From a checkpoint of a small mixture-of-experts model trained on Wikipedia.
Training: a variant of Muon for the experts, 343M tokens, 5908 steps.
Below are experts of layer 4 (counted from 0) of a mixture-of-experts language model. Rows are named router (the router's row for the expert) and show model dimensions 0-191. Each number is 500 + 50 x the weight over its row's rms, rounded and kept within 0 to 999. Numbers have three digits each.
After each expert's rows: a language model's description of what the expert responds to. This comes from a sample of Wikipedia text that the model never trained on.

# expert 46
router:442425428502468542468540448505557501500559443560431447457540460572458527543419455485454498447462521578453461424507496438574474542513472524463543544453511414435556545458561461445513568538441455564552478451459388494542560496509452531459571557539513444532399440508551455405466572534476444538470458430472558466528447454437500605503533448520474545466437564552469567526500532569547483519463513477477501535589575435453525446561548437392512442527405440527450443487549536441538561416427474530473486442550534463514569485578558553522454425446524487597461499561538471550532397488462470434
It responds to: Determiners and possessives. The, his, her, their, its right after a verb or preposition, before a noun, as in follow his brother, around the engine.

# expert 25
router:466450432478415523447545447401599569506516501637406401438501437531496525500433414448444480506396531562489447419493490446485497507571475562472595554388493457449489534511530457445512541527456408532562584437440433482517528443469445517452552561560537474505509488538563438472500576523523435538490445460471568385487456396437450546527579434520500452489427487521509561519531559547553496457438474433500547495509565465502537504496576478498520509541453424489513416477522540458494533443438518529471510480506592427555549465594531536518421501423551462488483503515469501516524444535441449403
It responds to: Place and noun suffixes. Final word pieces closing nouns, especially place names and venues: -town, -field, -ium, -ity, -ment, market, Street, Stadium, Island, village.

# expert 43
router:455419381493429513453516450454536488530556456546433490486514478557398523524443411534435484478427525525490500482483520441568580548490502540437559481439476473430531524489588439447498518577461476481521527482472463518525601468416444519436517564503461499581435461521557462380470600594460458498475582465485569437558457409405548504466551457518438508532455532593456528502513519565543441524470492449464536485544537399419539456489550501465498434537515482495450462500552531443521551464411481561555424461489582428513578448540573525559442446425573516567482545540514427562488435500454518408
It responds to: Determiners and ordinals. Quantifiers and ordinals before a noun: first, other, another, every, both, each, one, all, second, as in the first team.

# expert 32
router:431441469411425571490545433429585540515507423617439453451495467563484539520394463534485525428453584526492524411511559469528511517544482579505552521407461472446585499420552496417535601555439410502576497472453450489583544471452514530436563535582499404609437481565539425464539551515504449497523525490462576445558508439440523550456547443540445496501492533545490522498527531586585470468473455468445464509533574418451529475530548498500483436558493450539416483510545530458483566468432469576475531471520548428514535504563537540568492497446531526518415581520438444549566462522455503450
It responds to: Closing brackets and dashes. Closing parentheses and brackets, en dashes in ranges or route lists, and odd spaces, as in (CEST), 31 – Pepper.

# expert 3
router:426450423523449521464604411480528485475624428597466414486538457610466588475448460504478452481454531503492478478509478458525496536551530571440533525482511439424644496494582499475520519522483441495562484410478488499525556524526445553395572581527486493485516460472497459489465597521457464509440476436492550437481484499497421564468553421557495497492501521547486538548522529565570469507468541465471495505608575413389496420524584510512511467537457489533470481435551529474467542447376458530493472444536530394558518450532583535539469466428495543568422537562534419580513451446469467438
It responds to: Determiners after prepositions. The, its, their, his right after prepositions like of, in, to, plus the preposition for, as in "in the 2008", "on their album".

# expert 33
router:460404474468465501462499398512621545557558469520398456395521419581466511491431408514473503499405545567473453395465408414562531523504570491473601525422476463459538553521556461503472609539447422476523521441459518483529508482474481499421605530499461427514466467462547450473521602547456489494538465444489552427521464408449471538533564473486458489474527508526436564541450547536555494463480508510458564563519523391438503453549544498460506467526435507511527405534490568471485589524491473571492470465517542443489587469593541505545421485413537475462499521580526487531501423478411460430
It responds to: Role and category nouns. Common nouns naming a role, group or domain after articles or nationality adjectives, such as politician, family, film, team, club.

# expert 28
router:462436471461437506453554398452572527471565443561485472408560472560439549503460439537461431507471587546481489433517484472549518547523503552386559527455443423462512545489619474462500591545461482532541533504434469459517580512466492596456550540548506463521403457528516472519498554527513461567480451465461573476528447474488476561505500399552448556578519567540499550589531549543556507514443512476447545544564561460456529491489567482462516438552465467599406448553548554447482549415409541534453496426508536451524542439604540551557487507461552541523415545586488410530515433503450500397
It responds to: Capitalized word starts. First pieces of capitalized names and titles split into fragments, especially F, St, Se, For, Sa, as in Fortune, Forverts, Seahaven.

# expert 8
router:433456444489445463456536409478584539487496464523488443408542477578397529512430407508497453432468567528458480407499488469519482534592481561461536566443448459472544566483585472437491627570460441515576532473455438511476484461424442616465577527543510466531453428467514442422516535492459407541590514392452531432527500476477409561461506449482468544524514545545493540536491561545595473502478495435480488572533508386451559403477539524453491427535512505494483481549557510482475556469438459536452526475573551479516537477565553558577505463464564504552459536574503495532537398531446470411
It responds to: Capitalized name openings. Opening capitalized piece of proper names and places, especially Ro, Ra, Bra, Bri, Bu, as in Bra-zil, Bri-tain, Bro-nson.

# expert 50
router:469384451468470547438590412486571515495541502587437408470524471539479470568388441484434425458374479531518465473509503435497513518493454555417548547411474471465540501434612523470515509593481486494605516512364487520523553462469470555428514528582487474549447486601566439381468548504465369494519498484401538448530462469493508576502529418487473545557528489515504534559493518529566450546465459515502536551521506457503514475495545508526514469494453520519431464510549523428498588477411585539462522453529532460573598493536583546538473465472559518538456556546425435534553459535468473461
It responds to: Clause-boundary commas and conjunctions. Commas ending an introductory or main clause, plus subordinators like that, which, where, while, because, as in According to the study,.

# expert 15
router:407423450456429561443566438494538519488534460580427437459558438559466572494412395483466457466452548557451481409504464415532522503550443498468556555387501404433565555454513459402495552537466452468547497458445411474540544473483475498439558560553489429580464452563541463491499542538503475544507455470458566473579501483451430514482565446483428460492525534502454613536481596551608484468415513484433466572535510469433544487497522412467468478521469470557455387494534497481496524435459469585526468424491522466564550461577560568529445492439541501513466565532473516520499472534485510398
It responds to: Space tokens in tables. Lone space tokens, mostly in empty wiki-table cells and after route prefixes like US before a number, plus spaces in cuneiform lists.

# expert 57
router:428449446474464572455633463479531543557554439579369454430515403483475528491413450483458508497466517568464493496475517468499490517516549508449552541439499472459533537478596415435465577549510467491552529487471468453493524526461493528398561534569493427535490445462575468447513530556494391548427441478480547474529470529387469595484530437560514524541503549529471638514550552559508549517522517441478470565576573440457616462543545515434471487572489504548458457519480536516483635411443486542547491468609513422535481509519521550512434511465550472533471544495478401520489416511478548444
It responds to: Mid-word suffix pieces. Word-internal pieces like ent, est, ive, ab, equ inside adjectives and names, e.g. F-est-ival, Val-ent-e, high-est, favor-ab-ly.

# expert 11
router:456465442505454583481521461420559540481542442571451457441502387598430499482434461509455500494473481576491466448483451478532477475555518534477574576468511395401541485455586504430489521606464467521537592465462435488553519515445463557493566528535483486546444491504536438450497559558467422550526534477473527445507562452485384592521541454566465513526478539564484583537437497572569470546402477493509541521567530452468538450592577474505456462560477489471427466492516533464471544517399553555494523453550519455582558415549578534581451445363546545583469543547509475554524446542478530466
It responds to: Table pipes and dashes. Pipe characters opening rows in wiki tables (sports results, climate, elections), plus list dashes, heading equals signs and some prepositions.

# expert 52
router:466468460512429513440561487505562570457508432649421472458525427552472486521466390494480478469431538575462481459472508455543534522564469515490591515458471441478545516479564501453545589601515438511551570529408471447491571484512435505460617560538442414550426483533506453474478610534523427555526504478477537459538506409439485547485512436533471531528546541545496557509542533563552505510440462541500514588563543445355506440526553494509519420545468476575445480493529551506488552444434488541492487422497567518495565478536559587584388503448468476523476528562459456544542380501435533466
It responds to: Coordinating conjunctions. And, or, but, ampersands and slashes joining list items or clauses, also year-range pieces like –20 in tables.

# expert 59
router:422439352520433499450501413506535488482571459542398466450495490588406534480468469482476509423476575622456473451485448425570516546532520524445564570461486465433570513456525460422455541536459419542517577450410413504505574446421506476439515587584475447518453407541524484476518541527472432517502485469490555463489480507522446581508579445524454482533480510512487569504534514545507527515400483462491524545577522376418564481564552464502478421496504455534479487451544558486540558488439483551511462456556551497507594506608546531511420477478526514544456539560509465588513416522447527413
It responds to: Indefinite articles and one. The indefinite articles a and an, plus A, one, another, small and the numeral 1 in running prose and tables.

# expert 18
router:482447360476426551373565430488527531515553481574443496403547389566515523488436473462496529445465534583421509471479480413473483501557495510500535493409546468425520473448560506506527542548509451556549503462445415542542496436454482512489572508504451420597406427506544460397454547520510416559442489415416519446518473491508498543498513418485423564524519486536539556453532540484537460543420490467498496578562486450525525457534544437452566465472473473493431507507499565486551545488402469581469469512569622476505526463564566567553417463427554472505431497528447523524498424473452542427
It responds to: Foreign-spelling word pieces. Mid-word consonant pieces in foreign or unusual names, such as Djok-ov-ic, McN-ich-ols, Norf-ol-k, Car-olina, plus Cyrillic and Polish letters.

# expert 26
router:444424478481458523439565399458525524443549501571463460431488455514449569477480450522433554505447537555486451432443507408598549484570501549508556507470528466488561535468576478480478547532447440515595522503409478558563523463492439541487570604559447466585382449517541441463511600516484455524530500486441582439511413451424491515540606464573457533529505491584477542523529542542561463491451505540451530593578582438479525405502553463429535407539498458562491493574493508431487586452468541558500513505570542484529570442593599534555465447463483467569466521549511500553475500527475531447
It responds to: Line breaks and heading marks. Newlines, closing = of article title headings, and + or = signs in lists, infoboxes and formulas, as in Foodland (film) =.

# expert 41
router:460439451487450557475552455492612498476519461588469446479502439561462533575451427514442451474440493541486475437497494473553543498545468529502577563430479438445560501487562530429497549590437448550605532468440428533542507434459388550449566603542457446563445460488564475433504585543544459546466491445455555468507445475434445563503560445516476565520490514564517561500481536535549558501392464445468502573593562439414561440511558467462478492535472465502449463494509556462514528438430474586510510441555560441562560468553577550550435504467589514553410541560479452563529460536450472446
It responds to: List separators and adjective endings. Separators ending list or table items, such as pipes, semicolons and commas, plus adjective endings ic, ous, ical: Historic, Electronic.

# expert 2
router:422442410545394487446567463408510577471628445526454444406525446564491549494428476502420516480455547551429484503421466435528488504494473584487540539471498448472561520502557493479460520586468463468574550450467536463489518527472464542505550491536497451526484394529529460473516629485554452481505513425412581421517423482518492543478518408532442487549529521536502559474500540556548523467471429444435464450545579461416527454574503499419533439487513481565372455451558533507473544456451490546475521420517592436577528531478569531583475481524627482480420510527466500562517412504465531475
It responds to: Mid-word consonant fragments. Word pieces inside a word after its opening syllable, often consonants, as in De-c-ember, Se-pt-ember, ex-p, con-g-ressional, c-en-sus.

# expert 49
router:487472427472487523414564398467581561499553486568439446436448416541432572479450447518480488541459506563499500490464436419504534496579516451490555580517470467465532558400545518432534520534496512476568556469428438416515471516439483499486532522548521450559456374522554464470466581516446419470534470512440578417546478451465511593479576431532441511501567562522510527559462570539583511516406525446497562534484546424503540454553587472427514428508512475484498480458591518455437615446432519558479452457530593453579557531557523525559415522400578516512487533532451517521473447495437516504
It responds to: Foreign-name word pieces. Inner pieces of rare or non-English words and names, including diacritics and byte fragments: ran in prank, j, č, cho in Czechoslovakia.

# expert 36
router:454464476508388515434536471427566545441608460569474463425543431555484543456446470448435515509441537556424471419468466470562531552548498519466572539423439449466587518436557572442481535554478477525533498481424459499523533502440505533502477569499395396529432441534481458459516583469455451449454427461469542445502472468450471576520563396507445516578471501570517588507477586588531500544498463467464495540561580423496586436574552484464499496544497493524411497507520524500500576424478503569473519376498578522485554463542585553542446470482589534525472560577480500538459426471467508434
It responds to: Latin-prefix stems. Word-initial prefixes and following pieces such as ex-, con-, -tra-, Col-, as in contracted, extended, Colorado, platinum.

# expert 6
router:458404415493460506425541375425600481533547463518494409426515491567473523475444408497437477516468595523418440488444513486535497476496488509490563542470448435417579584518567475449466523546432454460506616497450502526516571488481413512440558564496495474549471480521532477489505564536508481478489493420448519441535508481423500538499546468497432504467510533574535544552527551570566455497484468448492571570616557488443518419541609513502537453547495478536439432528584585469432532471409520551471463407586540451507585476528521472530407432475539470534439537546534480528500367493484491439
It responds to: Years and Total rows. Year numbers starting table rows or date ranges (2016, 2009–) and row labels like Total, Best, Personal in stats tables.

# expert 47
router:493405446488484489449516411462620500533564456544485398421555403544401557491402439532479454485424546586429491415480452487495502577492525560481538528421469438462513630530598452413488563567481405496540545498475477476562504513456491542453599551517527455505504473553503444442502552482489477519515453415489551474513502449435440554539590463496445523481493508520488530484530593516554475468489485496433555545573518457509536415510577494436543469496474450539475446533539577460482540478426468534491418461541608428509555434586540513577422493463556455519426560564481478507521429472473467436
It responds to: Proper-name head nouns. Capitalized words in institution and place names: National, City, County, State, University, Street, District, as in Fort Stanwix National Monument.

# expert 14
router:441448438488437540452535428446574531508576455570423438432533463563446532496438464495438456449455527555468470450486523451526530534554504555409545585416469422417551516463551471442537579587477428531567543469454428474550557467463485549459532528562476423570447445550548456452512563535504414519517477454445569427519450454457476581507559415512462521545481546551451558573498560594569468532434465448509538552584561434449551448537550489467486440536484503545429465496556553447504569490435518588531487429540538451529566461559554551558456484454534542570445560561482467543508423513450520451
It responds to: Digit-group separators and spaces. Commas and periods inside large numbers in tables and vote counts, plus spaces, On, and month names, as in 14,610,509.

# expert 35
router:499453406456425473454536427410572541545601499601484405449501480555491564438427469482480490509398568565451422473449519483515527537545534484417549535450504429400526546514589434405503585477512463503567455458439468515550560494449434513472497597547478428561476432565505476388454524531416431560478478439473553441589503450421467515548563455483501530523515568542528531491494534526477508450441471444512481602540510414449517444492561507511511446487469504533457437543495527431527557448466559519510498454545563485559530491581566524623464499423502436507423478552510470522531453483429530445
It responds to: Mid-surname consonant pieces. Interior pieces of surnames and place names such as ck, ley, gg, ford, den, el: Böcklin, Bracknell, Buckingham, Santelli.

# expert 20
router:444407420488434504378497421465531539459574450560472437382567452582444578529475472515495511503467536564449545494525513442507540511573524529450569536479500433445555510455564491467505597579461422497517537497496453441590512450444472538506533522541521472558459426532555472449493594578445392536514489461471581392488473497454480554446492454518458532552464564569459590548492538535544537514451542470487532528557534449459574483546508522512490397513511497510427430495552516440475551430436470603493419421530581495547585506572557568557460417504558524507469556565456512558495439522493536438
It responds to: Second pieces of names. Pieces right after a name's first letter or syllable, often vowels or to, as in I-o-wa, Mi-to-oma, Un-to-mbed.

# expert 45
router:493424432455415559462582506484533567449555471568422461432490452551456488536418381484454472464411519544487413470449466466548513515511412534462567573432460461441548481464575523489548562560488406530523570525434419453528534478509502546440597528542495421504484453565514437434447580561486395498473559454474525428479492437426480548503503416544482521516555490522429551517485510554549474561448498493502544592580535443422507444536551472506510481516496562517452433503607540445523542494384537579522519434575595514551533482581578534502474516458516489542529555573458528543562473498518556445
It responds to: Commas, and, name syllables. Commas and the conjunction and joining clauses or list items, plus syllables inside foreign place names like La-ho-re, Okla-ho-ma.

# expert 24
router:442426450513448516444513446481511533476501457561443421455465446600407501464458449446512481479436490557497445438505547434547531475486551529518612536437444446473578515452568495465540553515434452492600505474475489478562507510418506525426543533563476472573390465556593508396485616507531404524524550514495583504558500474465494602456612459499414535446470504559505505546541567531537459571469487482493522600517541420396495476533583491525529467542513469539473500472535539475546566477458478538515497483589549415526588500585586546524457490461595488512468515564486523580554430511535473406
It responds to: Copula and "as" links. The word "as" in "released as" or "as much as", forms of be and become, and separators after team or place names in tables.

# expert 62
router:447452402475454530426581417471561509455549421542457478425535505587424610506439479503509474460484534581471435402511542461531558532521438519448514580427454456443516529480619427457529643522459453470522500521470489469526496479462427558443529532547549463602408429511533489462478592536501476558473530422460518491490471481451509566467545449520495558542471564539493557538495593572501467545424472515508546580511525446467527435523578462473492463489447479482406454519525541503566549439435492552531475434547526502531584512554528577595482436422515455579484559593528486508530411503491561442
It responds to: Capitalized word starts. First piece of capitalized words and names, like He, As, Me, Ho, Am, as in He-lsinki, He-llenistic, As-pire Zone.

# expert 39
router:418455430532436575478496482448527500502535482573454386488514426557482521504420406479438482497458495550495530470492503413501534525500470533504611490440521446457583594425611491515543529574452512542593533465458467494526531517457475546440503564581534438516447425520537467454553513542509485522524470469424514430482483462475453564501583488538510513533474506552501554537514536574553511471504480475478490531540569444455589471519528451459467470485467465531436417562534491421491544499382507544491449413634541495559609446601579548589444459472587490550434513543455433541542485521383492403
It responds to: Table cell separators. Pipe separators between table cells, especially right after a name or place, plus a few verbs like held, sold, were.